Experts of a small language model: 8 picks a token, a shared expert of 64 neurons.
Below are experts of layer 5 (counted from 0) of a mixture-of-experts language model. Rows are named router (the router's row for the expert), gate (a neuron's input weights, with its number), up (a neuron's input weights, with its number) and show model dimensions 0-127. Each number is 50 + 12 x the weight over its row's rms, rounded and kept within 0 to 99.
After each expert's rows: "gets" lists some tokens that make up at least twice as much of what it gets as of all text. This comes from a sample of Wikipedia text that the model never trained on. Tokens count by the router's weight.

# expert 31
router:62 59 66 64 60 61 39 55 62 56 41 61 39 59 34 52 33 41 51 65 20 41 58 67 61 43 59 38 52 60 49 53 60 62 58 35 29 61 41 39 42 40 57 62 38 35 43 65 29 47 61 37 62 37 39 36 34 47 40 58 68 54 31 43 62 59 71 52 40 71 46 44 51 65 52 51 34 39 58 51 47 56 62 35 19 30 47 63 61 40 20 44 70 58 45 62 44 64 37 40 61 59 66 42 36 63 53 53 40 43 35 52 40 49 49 43 69 53 58 41 56 33 60 41 45 33 44 71
gate2:56 44 47 39 43 51 52 33 58 30 62 31 53 39 39 68 47 49 68 46 26 62 33 47 37 38 45 45 23 51 57 92 17 51 64 38 56 37 41 30 72 53 55 45 55 84 51 41 46 50 60 58 43 44 52 57 49 51 61 41 53 44 50 58 52 39 50 55 48 59 64 31 44 54 62 69 53 51 32 49 39 52 53 60 34 27 53 50 41 55 58 50 65 66 51 43 53 46 60 58 55 47 55 58 63 76 54 49 56 72 50 42 46 44 60 58 17 54 57 61 51 58 50 63 65 59 34 48
up2:52 47 61 46 50 40 35 56 57 31 42 38 44 45 26 49 39 64 58 41 39 25 64 54 42 32 42 47 35 31 55 57 37 50 51 51 48 51 49 49 64 38 53 53 16 25 51 38 40 53 39 40 29 34 40 59 40 54 59 63 41 36 32 60 58 31 40 36 32 55 56 48 46 48 31 53 50 55 53 36 55 54 61 32 30 44 42 60 55 62 37 57 37 70 68 52 48 25 63 35 25 61 59 55 37 54 59 62 35 47 53 66 53 49 46 51 30 39 34 58 59 45 44 61 18 58 48 67
gets: " the", " a", " The", " that", "The", " of"

# expert 26
router:57 66 48 60 56 65 27 50 45 58 53 46 53 31 44 48 29 31 61 42 32 33 53 54 53 38 36 49 45 52 50 47 62 73 56 38 43 41 40 49 52 37 46 68 39 25 58 62 41 78 56 31 62 51 51 57 25 51 44 50 77 50 51 52 60 53 45 70 51 54 45 45 64 59 45 42 37 56 54 44 54 66 64 40 35 28 50 45 78 46 48 53 69 36 60 60 52 68 44 47 56 62 84 33 40 45 28 70 51 50 39 64 49 60 66 49 58 36 60 42 40 59 56 58 49 43 26 39
gate1:50 59 38 60 67 64 36 58 55 42 40 55 30 31 56 68 59 67 60 64 47 20 63 29 50 41 59 34 53 42 47 47 54 57 60 57 55 52 43 52 55 46 43 47 65 63 32 37 58 40 42 77 56 64 32 70 49 44 62 52 28 59 55 50 48 46 40 58 44 56 72 23 79 34 56 33 61 65 30 55 55 55 32 48 69 63 49 55 56 64 73 40 58 50 38 50 50 40 76 54 47 53 63 49 33 34 35 65 44 59 41 40 63 43 47 71 51 51 52 58 58 55 38 50 45 43 40 29
up1:58 37 47 50 52 47 33 49 37 35 63 53 75 72 47 47 16 47 46 41 43 57 69 45 58 53 42 67 31 66 57 46 47 35 31 57 29 77 66 51 38 45 50 47 61 32 47 50 59 46 50 40 43 33 62 63 66 50 53 49 22 41 60 34 51 37 57 39 55 36 59 59 47 59 39 54 73 34 58 43 43 55 62 69 48 36 32 67 55 60 53 25 51 46 64 60 43 37 46 49 43 43 34 48 65 52 40 56 57 58 69 29 42 33 30 46 55 62 53 56 44 56 67 59 68 43 60 64
gets: " ", " the", " two", "ation", " three", " number"

# expert 5
router:60 63 57 66 55 56 38 49 57 53 56 58 40 56 35 49 35 40 52 59 18 32 55 66 60 41 62 46 54 59 49 46 61 51 65 36 31 61 45 39 40 23 55 69 35 32 46 67 13 53 60 37 59 40 39 37 33 50 46 59 62 61 30 38 57 61 73 51 43 63 38 48 48 65 53 42 39 38 55 45 49 46 64 39 24 34 44 65 60 40 38 42 72 47 47 53 55 66 36 52 61 60 65 40 35 52 54 63 32 42 41 49 39 43 53 41 73 53 53 49 58 35 60 40 45 40 42 73
gate9:71 49 47 55 39 50 41 62 68 26 47 25 50 53 60 56 60 54 44 65 40 36 53 41 29 46 61 51 51 45 33 51 52 54 50 31 44 46 51 60 38 46 40 35 57 59 50 71 44 40 49 63 53 64 56 54 61 49 47 38 55 41 72 55 51 66 58 66 55 49 33 64 53 39 39 66 49 66 45 36 56 63 67 71 47 55 42 28 33 49 61 50 46 66 44 48 31 40 50 55 61 43 55 39 35 30 61 43 43 71 72 50 38 58 25 64 59 48 35 66 34 62 62 55 44 33 78 83
up9:47 50 63 52 30 70 42 38 48 62 50 52 56 58 58 49 64 49 61 20 35 61 50 20 49 51 56 60 68 51 48 31 46 62 58 56 44 54 37 22 54 48 48 69 46 59 34 68 77 59 54 58 29 55 44 66 38 61 61 43 74 54 51 52 48 44 62 45 44 48 37 47 67 59 45 59 53 48 60 40 27 57 50 43 58 48 68 62 44 52 55 60 47 49 55 38 48 53 27 44 42 59 51 21 30 70 41 68 46 76 40 26 56 34 45 24 51 51 54 49 45 67 38 38 43 66 48 43
gets: " L", " N", " ", " W", " M", " ("

# expert 2
router:80 63 61 53 60 43 62 58 72 33 56 40 46 52 38 44 48 26 50 58 40 25 65 67 51 46 66 47 45 61 27 35 51 40 35 36 41 46 58 39 46 57 54 64 44 51 82 62 59 57 53 55 57 43 40 46 39 61 41 74 62 57 36 33 50 47 62 79 37 59 37 50 45 65 44 46 49 40 61 63 37 38 51 49 25 32 59 56 55 47 29 29 57 54 63 71 64 55 72 45 62 52 38 44 44 38 50 40 40 37 48 44 38 41 44 49 66 67 34 50 49 49 63 44 40 40 61 53
gate1:67 52 61 28 33 53 65 49 59 61 45 50 51 61 38 54 58 50 61 32 56 44 47 68 56 52 56 32 69 73 54 61 37 50 49 36 49 34 45 49 54 73 42 66 61 79 55 59 68 48 43 49 53 68 59 45 67 68 47 56 46 74 58 45 54 26 53 67 59 79 66 69 49 52 47 57 39 45 27 45 46 47 49 47 66 55 63 50 38 62 54 34 66 60 45 49 56 55 77 52 61 53 34 60 66 46 51 51 29 46 39 42 22 52 68 45 58 63 53 63 45 55 63 37 28 55 61 41
up1:41 45 45 50 69 55 50 55 51 54 35 69 41 41 52 54 67 52 47 67 34 50 45 36 16 44 67 38 68 32 37 50 58 47 55 51 60 45 66 52 31 34 48 77 57 45 45 61 25 38 60 60 64 59 69 36 49 53 43 38 58 27 51 59 38 42 45 23 50 61 71 46 67 51 50 41 69 58 57 48 57 61 70 40 48 52 33 56 50 64 41 59 37 42 38 46 46 50 58 63 23 55 41 53 67 46 57 58 60 44 55 57 35 34 53 34 54 66 79 35 67 57 62 55 68 52 46 49
gets: " a", " (", " \"", ",", " and", " A"

# expert 47
router:60 62 76 59 49 38 49 61 64 53 37 29 45 54 31 53 46 38 46 69 29 44 54 67 45 40 52 47 52 48 37 66 45 48 51 51 39 54 63 37 49 37 57 73 54 41 79 72 47 35 45 60 60 47 43 49 31 38 42 70 64 57 33 39 52 57 63 56 39 61 47 51 40 69 44 64 38 40 45 67 39 42 56 41 15 36 69 70 64 38 42 60 73 65 45 56 38 61 67 69 57 61 43 33 47 54 61 59 23 48 33 60 44 49 48 48 67 49 48 53 54 48 51 43 37 41 57 66
gate6:33 43 41 40 49 53 40 30 52 31 32 60 45 34 50 30 29 53 56 58 45 32 46 39 36 39 47 24 43 35 27 68 38 33 51 54 40 37 59 63 58 51 39 39 54 61 58 41 61 19 49 60 67 61 43 48 46 45 40 51 49 41 64 23 35 37 38 59 49 49 45 54 45 37 56 52 59 52 36 36 43 51 52 62 40 28 42 45 53 63 49 28 54 66 37 55 56 53 70 50 48 52 40 68 53 19 31 52 70 42 50 65 62 43 42 28 31 52 71 46 59 47 46 56 45 64 36 62
up6:50 56 63 59 42 46 64 58 36 52 70 26 50 56 72 55 62 61 52 80 48 59 42 47 41 51 68 72 36 55 66 71 67 80 51 46 55 53 60 56 61 47 44 65 66 69 61 56 50 54 48 49 69 57 42 78 63 44 53 48 57 55 41 45 51 40 46 45 60 43 47 39 65 60 38 47 64 42 50 74 55 65 36 41 48 39 79 32 57 49 57 73 31 50 53 71 64 33 60 35 56 44 54 29 43 49 65 24 41 53 37 34 40 42 59 49 30 56 51 48 51 44 63 46 55 52 51 55
gets: " (", " \"", ",", " it", " he", " was"

# expert 104
router:59 63 66 63 56 65 36 52 54 60 49 59 41 56 33 43 36 39 55 60 19 36 45 67 64 48 59 45 44 58 46 55 62 58 63 44 35 67 39 39 38 27 61 65 36 35 38 67 21 62 60 42 58 39 40 30 35 46 46 53 61 58 31 43 60 60 67 45 44 71 40 47 52 62 47 48 41 36 57 47 44 49 61 36 25 28 41 60 59 41 42 46 63 41 42 65 58 65 32 43 69 64 62 36 36 49 57 64 36 38 41 56 40 44 66 44 75 52 50 61 60 40 61 43 51 41 48 71
gate0:45 34 50 40 57 47 34 44 50 33 49 56 64 32 47 36 41 49 45 54 44 53 71 66 38 56 50 45 52 34 29 60 24 77 50 47 40 55 44 60 54 60 54 44 42 44 47 50 67 64 29 46 69 32 59 45 58 74 45 51 58 52 32 22 56 31 50 55 42 39 66 35 37 49 51 68 53 52 53 50 60 52 52 73 64 60 54 44 24 62 70 46 53 56 44 62 52 56 61 44 41 45 79 61 32 63 63 40 69 61 31 68 52 76 45 47 40 41 47 37 33 54 48 39 44 70 60 44
up0:52 33 46 39 44 59 58 39 59 54 49 34 61 58 48 47 43 41 50 42 54 47 64 30 54 56 67 55 69 53 59 41 50 31 58 43 36 43 47 49 61 55 49 46 60 57 40 62 71 21 75 44 38 74 56 41 50 65 40 32 48 36 84 63 70 65 57 26 46 47 42 50 50 36 32 58 48 49 60 68 49 50 43 41 49 40 43 39 48 27 59 57 46 59 66 55 58 50 68 50 37 67 45 37 55 52 75 77 43 20 43 30 64 37 53 64 41 52 56 71 59 50 59 43 45 57 51 40
gets: " ", "19", " K", " M", " H", " ("

# expert 75
router:65 58 61 57 56 62 35 54 51 53 53 66 42 58 35 59 35 31 46 57 43 29 69 53 60 36 61 29 43 60 45 42 58 51 72 37 36 61 40 39 41 32 62 67 40 35 42 74 34 35 58 41 62 38 41 41 34 46 47 43 40 46 35 41 45 58 74 38 39 70 43 37 47 63 43 43 43 39 61 38 42 52 61 35 17 35 37 60 56 37 40 53 75 46 55 58 67 63 33 58 63 59 65 35 38 59 55 49 36 45 36 56 38 40 41 44 64 58 46 64 58 36 61 41 37 38 39 64
gate0:65 47 65 37 40 61 52 65 39 36 46 24 74 48 43 62 64 38 37 30 50 72 50 42 42 49 48 43 48 83 59 48 41 34 29 46 71 59 55 45 53 34 57 57 76 46 58 48 33 44 61 55 48 68 58 37 43 53 47 38 45 50 53 59 44 69 50 58 64 48 55 61 58 29 55 52 55 65 35 52 49 54 41 68 46 65 63 41 47 72 60 49 41 40 51 52 52 26 58 60 37 54 51 54 52 34 38 32 60 69 61 65 25 43 37 63 43 47 48 38 22 67 49 62 45 57 65 39
up0:25 41 46 75 56 59 35 19 49 42 29 47 51 37 55 33 37 53 40 42 70 55 74 43 64 49 74 54 47 41 47 29 54 40 66 71 44 36 44 41 46 28 39 44 53 44 41 52 55 40 45 49 43 56 52 60 40 30 48 62 41 35 54 60 33 51 36 35 37 68 38 35 52 57 52 50 65 68 56 70 44 50 41 58 41 48 49 59 44 39 63 25 32 59 33 46 45 42 54 63 50 46 34 68 48 65 61 40 58 49 67 52 58 38 36 46 37 24 68 63 59 68 46 59 41 56 57 44
gets: "10", "1", "20", "11", "15", "18"

# expert 3
router:56 47 39 55 55 59 34 41 64 46 42 33 32 46 48 34 51 40 64 56 31 39 33 68 43 64 49 11 49 56 55 50 61 58 36 33 30 53 56 39 39 33 47 52 55 46 53 64 53 55 65 28 44 39 41 38 52 59 40 46 73 46 42 55 40 62 44 42 41 57 44 23 58 55 43 40 46 39 63 69 38 38 56 41 42 37 45 60 66 58 47 71 74 62 47 71 42 46 50 60 50 54 62 59 47 58 23 64 33 47 43 39 41 60 21 57 79 60 44 62 60 52 43 34 50 57 38 51
gate2:30 46 39 48 39 48 44 55 55 36 44 60 33 35 57 49 45 57 27 36 54 60 49 60 25 27 48 35 46 62 31 51 39 43 18 44 47 62 61 39 51 47 67 52 42 72 43 65 63 58 64 36 37 63 39 57 39 58 66 34 63 62 62 75 53 47 31 44 30 50 55 58 48 55 42 59 44 60 52 63 42 29 38 53 50 54 36 23 56 77 57 51 56 47 54 39 57 37 51 78 47 68 35 44 70 58 58 51 62 46 61 64 45 51 50 52 63 41 51 47 37 49 59 37 56 57 23 63
up2:26 58 58 48 57 65 39 52 61 55 59 57 43 55 52 45 69 58 56 38 44 61 62 50 41 45 45 43 34 75 60 60 46 38 52 51 36 60 53 49 43 50 47 54 52 47 58 14 45 56 51 67 45 48 56 48 36 34 65 45 44 73 51 50 68 45 67 40 31 39 44 71 28 51 53 53 50 47 62 37 56 56 60 58 46 46 58 58 61 61 55 61 42 35 67 68 64 49 38 60 33 78 60 57 46 54 63 55 52 52 20 58 38 70 53 54 19 68 59 32 42 62 45 48 33 54 84 64
gets: " of", " |", " in", "|", " from", "=="

# expert 85
router:62 66 47 65 63 56 33 59 70 53 49 60 41 54 37 47 34 29 54 61 28 29 55 63 57 37 62 32 53 56 52 44 61 64 63 41 34 62 44 41 40 34 57 61 37 32 49 68 27 57 60 41 54 41 41 38 28 46 42 57 63 52 30 35 62 58 71 54 39 65 45 42 52 66 58 46 38 36 58 45 43 44 60 37 22 28 48 64 62 43 40 43 73 42 46 62 52 64 34 48 59 59 62 41 39 62 54 58 32 37 47 57 29 50 35 40 70 57 50 44 59 36 54 39 33 35 46 63
gate0:25 57 47 52 45 42 48 39 54 60 40 36 48 32 55 59 68 44 77 35 55 66 36 58 44 40 61 60 63 56 46 48 25 22 45 48 57 76 59 44 76 40 35 53 44 49 44 57 58 49 62 53 50 52 47 30 68 27 56 41 38 45 55 60 60 73 39 53 42 35 49 57 48 46 42 36 45 49 51 40 71 53 52 64 66 60 46 58 40 63 59 30 48 37 60 45 49 47 41 71 30 61 54 49 74 50 78 44 49 36 63 42 45 63 59 42 56 59 35 51 46 29 17 58 43 50 37 45
up0:45 64 63 46 52 68 73 68 48 60 53 52 60 58 45 51 60 46 58 50 54 29 46 32 61 63 67 56 59 64 38 38 36 51 57 62 59 37 50 30 45 44 54 51 60 54 27 71 44 47 51 56 28 49 47 23 43 40 57 30 52 49 35 50 82 51 29 47 35 31 46 55 42 37 56 72 70 66 46 37 53 45 58 60 54 39 55 43 62 63 40 43 26 52 36 44 47 45 37 65 42 61 50 46 55 51 59 45 38 38 49 45 56 35 23 41 57 44 43 53 74 39 32 51 24 65 44 69
gets: " the", " his", " of", " by", " with", " that"

# expert 59
router:62 48 44 62 57 71 69 53 62 52 47 52 43 52 46 55 44 59 57 58 11 41 37 54 47 45 61 64 36 57 48 29 57 30 58 37 52 62 53 63 31 55 62 63 41 41 46 74 38 48 49 56 63 64 41 44 47 56 34 41 61 38 39 45 72 77 61 46 48 30 50 60 45 51 61 41 54 53 57 73 59 38 60 46 23 56 30 55 47 54 44 43 48 56 43 78 18 59 47 54 62 62 71 43 28 36 54 44 34 57 41 58 49 44 51 49 58 41 52 37 57 31 52 46 55 42 51 79
gate1:44 32 41 33 61 48 84 48 46 47 27 52 63 45 56 39 40 48 43 34 29 41 57 49 52 67 37 52 44 49 59 70 28 52 62 42 58 37 40 61 58 51 53 36 29 71 43 58 58 46 57 61 47 52 39 54 60 45 38 46 51 33 46 55 39 34 44 71 55 52 52 23 50 71 46 52 40 75 50 76 45 60 41 58 36 54 77 47 48 44 65 59 53 71 32 34 51 56 67 49 43 65 41 56 35 49 64 44 37 57 24 59 65 58 43 48 69 49 60 34 61 47 56 31 63 51 58 53
up1:49 62 48 62 59 63 67 49 55 58 67 34 67 50 50 55 45 36 41 36 64 25 62 59 48 43 63 49 61 43 52 64 45 65 50 82 31 63 51 40 56 56 52 61 51 56 57 42 47 36 56 59 69 41 60 46 40 64 45 60 34 30 61 87 62 33 60 42 49 34 49 65 41 35 29 45 43 52 67 36 29 49 47 52 68 45 65 54 63 52 44 42 47 40 63 40 53 29 49 53 64 62 52 54 75 60 64 43 63 30 49 66 46 32 53 55 42 66 39 44 25 30 51 47 61 46 62 44
gets: " K", " W", ":", " F", "19", " ("

# expert 76
router:50 58 73 62 56 52 39 47 72 60 46 45 45 56 38 47 34 35 63 63 11 34 54 58 59 39 64 42 51 60 48 45 58 53 49 40 32 58 42 43 47 37 64 63 33 37 40 68 22 35 65 41 65 41 38 24 35 44 36 52 61 53 32 43 59 63 55 51 36 53 50 53 49 59 58 42 44 40 61 61 53 56 59 36 37 15 41 67 64 39 23 52 72 45 45 55 63 63 46 50 52 62 55 43 35 42 46 65 37 38 44 52 37 47 43 42 73 53 58 49 59 40 55 45 34 40 40 59
gate0:30 62 36 43 62 48 62 59 61 52 75 51 53 35 33 52 61 37 71 45 66 36 54 38 47 37 69 34 44 43 73 42 30 57 47 40 39 50 38 37 22 46 53 50 54 66 55 63 42 39 70 60 51 42 58 49 46 56 34 51 29 67 62 63 51 43 52 52 59 39 64 46 60 47 52 61 47 48 37 75 43 23 34 48 66 45 58 50 51 54 48 54 63 58 32 35 48 15 52 56 60 34 34 46 37 41 34 36 52 50 69 34 46 68 53 64 30 45 59 38 40 57 40 51 61 53 49 39
up0:60 61 65 28 58 48 50 54 61 54 37 68 44 55 34 26 52 51 26 32 50 42 53 51 33 51 36 38 43 37 54 47 45 43 26 60 53 54 42 53 60 23 44 58 33 54 40 44 44 43 66 50 64 40 51 44 47 57 48 50 44 40 59 29 56 61 40 69 48 51 52 55 50 59 28 30 48 76 28 69 29 15 43 67 50 48 54 43 57 64 44 60 42 61 36 66 46 68 52 55 58 38 53 64 47 32 37 28 37 50 62 67 40 40 54 42 55 27 46 68 49 40 45 39 60 66 55 41
gets: " (", " of", ",", " |", " and", "–"

# expert 61
router:59 62 45 63 59 50 36 30 64 49 63 55 47 52 43 35 38 49 39 59 31 33 48 66 63 46 67 28 53 58 44 40 58 40 72 36 38 54 43 53 43 39 54 49 50 32 48 57 08 40 50 44 48 58 47 27 34 40 60 55 44 46 39 44 73 59 48 47 43 63 56 46 61 57 48 34 41 43 59 34 51 57 62 43 23 32 62 53 57 38 34 16 80 46 40 58 60 54 56 69 65 53 74 52 31 36 43 71 27 44 51 43 56 54 56 50 50 49 42 43 54 34 54 43 51 42 51 50
gate1:59 36 62 59 23 45 68 36 53 41 41 52 48 32 54 33 66 47 52 54 59 52 34 46 49 57 54 25 65 57 28 17 47 50 66 47 40 49 45 56 50 34 49 46 52 56 67 19 49 55 44 61 45 61 55 66 44 34 36 41 64 68 46 74 48 46 35 64 63 54 42 41 48 58 52 41 60 63 40 64 55 44 49 79 38 54 72 34 27 65 43 61 54 65 46 29 60 41 30 59 55 66 59 59 51 69 59 46 58 55 41 45 58 55 35 45 43 49 45 49 35 52 34 63 58 64 52 33
up1:28 30 51 86 64 57 40 33 51 67 52 52 42 45 65 52 54 16 51 47 42 61 64 50 36 49 29 52 62 50 58 33 44 64 31 47 51 64 55 62 65 44 54 46 22 46 57 44 48 41 56 70 38 48 45 62 38 55 65 66 42 38 48 36 53 56 55 55 61 32 60 44 52 48 63 53 51 52 51 67 50 14 42 61 37 59 50 62 70 28 51 46 35 63 52 72 57 39 54 51 39 58 58 42 67 28 56 47 32 57 41 52 67 52 43 59 49 44 38 57 35 63 60 52 43 53 40 64
gets: ",", " |", ";", " in", " time", " January"

# expert 96
router:57 64 57 62 60 61 37 55 61 56 50 56 40 58 38 42 38 36 49 60 23 32 57 62 57 44 60 35 51 58 37 38 64 49 56 38 31 60 38 41 39 30 54 67 39 35 45 68 14 42 59 41 61 43 38 36 33 53 47 56 58 57 32 40 61 66 63 51 40 56 44 46 52 63 55 46 43 38 55 47 44 53 62 37 24 30 42 67 60 41 28 45 77 51 45 64 54 65 37 44 60 58 56 42 36 63 45 63 34 40 43 55 36 45 58 40 74 57 58 34 59 36 62 40 40 40 39 73
gate0:49 50 46 61 52 55 44 47 62 58 55 58 71 58 65 66 75 44 62 39 68 72 31 51 34 41 48 62 27 21 42 46 39 50 66 54 39 39 36 69 60 75 57 47 58 52 43 44 52 49 59 68 49 36 69 65 48 59 53 47 83 59 32 63 67 46 43 55 40 44 33 48 61 33 54 44 74 53 53 51 42 31 45 47 45 60 54 52 54 57 54 55 63 35 65 57 38 43 45 32 55 36 61 60 52 30 61 44 67 44 41 45 53 38 60 52 65 65 37 33 31 67 76 46 52 53 52 63
up0:62 68 74 31 58 24 53 50 57 52 49 47 48 38 21 36 48 53 21 44 47 54 44 53 39 34 29 49 49 80 61 46 63 55 27 62 56 45 39 52 39 43 52 39 62 45 27 37 63 45 63 40 46 44 52 53 42 51 58 43 48 47 50 57 30 47 36 56 36 48 56 45 58 68 62 51 38 50 55 43 49 55 56 48 49 56 51 39 37 55 51 42 72 49 40 52 67 49 41 63 43 57 47 57 33 45 42 54 50 66 67 25 48 35 46 34 59 12 77 52 58 49 30 42 42 74 66 57
gets: ".", " (", " ", " was", " but", "\n"

# expert 65
router:59 55 55 55 64 61 39 49 43 41 51 39 43 61 49 45 46 24 62 58 60 47 44 56 47 45 46 41 47 38 26 56 60 71 46 27 37 55 51 34 36 14 48 68 47 37 45 62 25 50 64 35 47 38 59 37 52 48 48 36 73 54 42 51 60 61 62 54 17 65 50 58 48 60 51 37 49 49 58 48 48 63 41 39 47 29 45 83 49 51 48 57 55 27 43 62 50 55 59 46 48 31 50 57 45 32 31 51 27 49 42 43 38 49 23 68 63 53 56 42 49 44 50 36 29 45 31 58
gate0:38 54 41 34 60 54 40 65 37 33 49 43 60 51 44 38 58 38 59 38 71 50 51 42 58 38 51 56 49 18 56 47 48 63 63 49 67 60 71 49 75 41 66 63 51 42 45 52 30 44 51 44 57 46 54 26 54 61 40 37 45 53 51 64 60 51 32 56 46 54 63 56 63 49 37 67 53 56 50 58 34 53 21 46 66 64 59 34 38 58 33 64 40 53 49 71 53 30 46 50 51 35 25 77 67 41 46 51 35 45 62 49 22 53 37 60 50 70 42 39 54 60 36 30 61 31 50 63
up0:31 52 23 52 47 45 63 49 55 47 54 42 42 41 52 49 58 59 59 54 39 32 46 55 75 45 31 48 51 43 74 39 43 37 58 43 59 40 70 59 31 57 63 37 36 53 56 70 45 51 37 50 35 47 64 41 55 59 57 52 58 50 61 43 34 56 56 48 48 60 35 35 60 76 34 53 54 29 49 55 60 71 38 77 44 31 42 40 40 36 42 48 60 55 50 63 45 55 43 57 49 67 64 35 58 59 49 67 39 63 72 77 50 40 29 35 33 41 67 56 37 45 19 48 57 52 35 50
gets: " |", "|", ",", ")", " and", " of"

# expert 41
router:76 46 59 44 66 60 25 60 63 48 51 41 58 50 40 21 51 43 55 59 38 30 59 49 62 40 38 59 30 64 52 50 60 48 58 51 37 56 32 55 43 41 55 56 32 36 40 53 40 68 60 41 37 34 50 35 52 70 61 56 55 52 55 59 48 47 55 40 36 66 57 62 62 54 68 15 40 39 53 48 51 49 66 46 22 45 63 74 58 40 56 43 77 49 40 51 55 56 59 47 47 56 54 45 43 67 50 62 35 40 45 47 26 40 63 47 61 45 34 30 43 36 43 46 15 43 41 51
gate1:45 33 64 49 53 65 45 47 63 53 39 54 57 27 32 45 51 34 62 50 45 48 56 42 51 64 22 52 34 48 38 32 29 39 52 69 56 64 53 61 53 52 38 35 77 61 38 40 51 78 48 46 33 31 42 45 53 48 59 45 41 64 41 57 54 68 69 35 54 59 59 59 49 59 65 29 31 57 62 49 51 37 33 52 51 41 64 31 60 57 54 38 64 47 59 35 41 32 76 45 34 78 48 51 34 66 50 26 40 59 52 56 59 56 66 37 58 53 45 38 50 39 44 46 36 61 66 50
up1:69 50 63 58 47 41 43 54 69 42 60 70 47 31 46 73 46 49 58 44 40 30 36 42 71 49 57 53 62 58 48 37 27 63 43 58 47 50 26 49 37 66 38 40 48 56 55 41 76 66 52 70 62 44 41 77 61 47 73 46 51 53 40 50 67 43 44 55 61 53 36 49 61 28 74 34 36 48 53 41 54 61 53 52 58 62 43 62 43 54 42 57 68 45 61 58 53 27 62 53 34 59 38 40 68 63 69 61 23 40 47 50 30 43 71 59 59 46 40 46 58 42 62 37 32 41 51 53
gets: " |", " ", " of", "20", ")", ":"

# expert 8
router:63 64 63 61 54 59 38 54 62 56 55 70 41 56 40 49 36 40 57 62 22 35 50 60 62 38 63 19 47 57 41 49 62 61 63 38 31 59 42 42 36 32 59 63 41 33 48 74 21 50 59 38 60 40 39 32 32 42 42 54 54 58 33 41 57 56 74 51 46 68 43 45 45 63 51 50 39 38 57 41 51 52 60 38 26 32 43 64 59 40 31 52 76 43 54 68 48 62 40 48 61 56 65 44 35 61 51 58 35 42 43 50 36 42 50 46 70 52 53 39 58 34 62 39 41 35 39 65
gate1:24 48 65 42 52 40 54 63 27 33 42 65 56 46 57 53 59 66 63 38 61 64 68 53 34 59 28 58 55 56 43 64 53 45 38 58 56 43 53 37 50 46 69 45 62 70 34 53 58 51 38 47 33 50 77 48 39 40 40 53 49 52 63 52 62 58 46 78 46 58 65 53 25 34 48 49 65 44 18 56 49 54 51 53 47 41 60 27 46 72 51 59 62 31 43 52 38 25 41 49 56 49 49 54 38 59 55 74 61 66 64 47 48 51 41 58 59 56 24 48 57 40 50 63 76 35 46 50
up1:53 45 56 33 52 66 54 65 65 30 28 48 44 39 38 44 68 61 54 32 58 62 62 78 38 65 43 78 52 78 47 69 55 40 44 64 53 68 52 66 45 48 49 48 25 58 48 49 36 36 68 24 47 59 49 44 45 17 59 47 59 48 52 60 62 59 40 54 41 37 64 56 24 48 38 43 49 45 44 60 57 70 45 48 64 58 36 53 43 49 49 45 52 77 37 53 43 69 48 48 45 43 58 48 45 44 52 41 77 53 62 66 64 29 61 40 43 57 54 45 40 48 48 31 62 53 51 46
gets: ".", ".\n\n", " ", "20", " that", ","

# expert 0
router:46 45 54 55 48 59 44 59 38 44 59 82 48 51 53 55 39 63 40 66 28 26 40 60 57 40 47 56 54 67 42 43 57 41 71 35 27 50 37 42 50 43 70 55 43 44 49 61 56 65 49 46 73 25 42 31 38 49 51 52 52 54 26 49 55 75 65 74 58 31 52 26 50 52 43 42 40 42 49 52 62 34 51 37 26 43 45 52 52 32 31 64 60 48 26 63 49 54 46 50 48 64 47 61 45 61 44 54 25 50 53 54 35 44 29 60 58 48 50 36 62 41 53 34 47 38 32 75
gate0:23 35 51 34 37 61 33 58 43 36 30 38 62 28 57 35 53 46 56 56 45 45 43 44 38 27 49 72 48 45 47 51 54 52 62 46 56 39 51 52 64 43 43 61 47 35 62 62 69 47 34 50 50 42 15 41 48 47 68 46 48 35 32 37 45 57 35 59 67 61 55 44 48 42 68 45 58 31 29 49 61 60 48 65 33 64 41 30 54 49 74 38 47 49 27 46 47 47 66 48 33 37 40 65 63 71 54 44 56 61 55 53 40 44 27 70 56 34 40 32 40 41 60 56 45 47 61 39
up0:81 53 51 54 53 41 46 64 59 55 44 60 41 66 43 44 37 49 44 39 49 64 48 38 57 58 64 58 43 49 51 65 47 59 50 42 57 45 28 72 54 46 51 39 59 49 47 53 57 65 55 48 65 38 46 27 43 71 58 31 31 49 32 33 24 55 72 54 49 48 45 48 47 49 58 39 59 71 53 63 33 62 37 52 62 20 45 47 52 53 43 52 54 47 35 94 57 61 41 65 41 51 35 76 64 41 51 35 37 70 54 65 65 50 55 74 50 31 53 39 38 54 47 35 40 52 47 62
gets: " a", " B", " W", " C", " m", " L"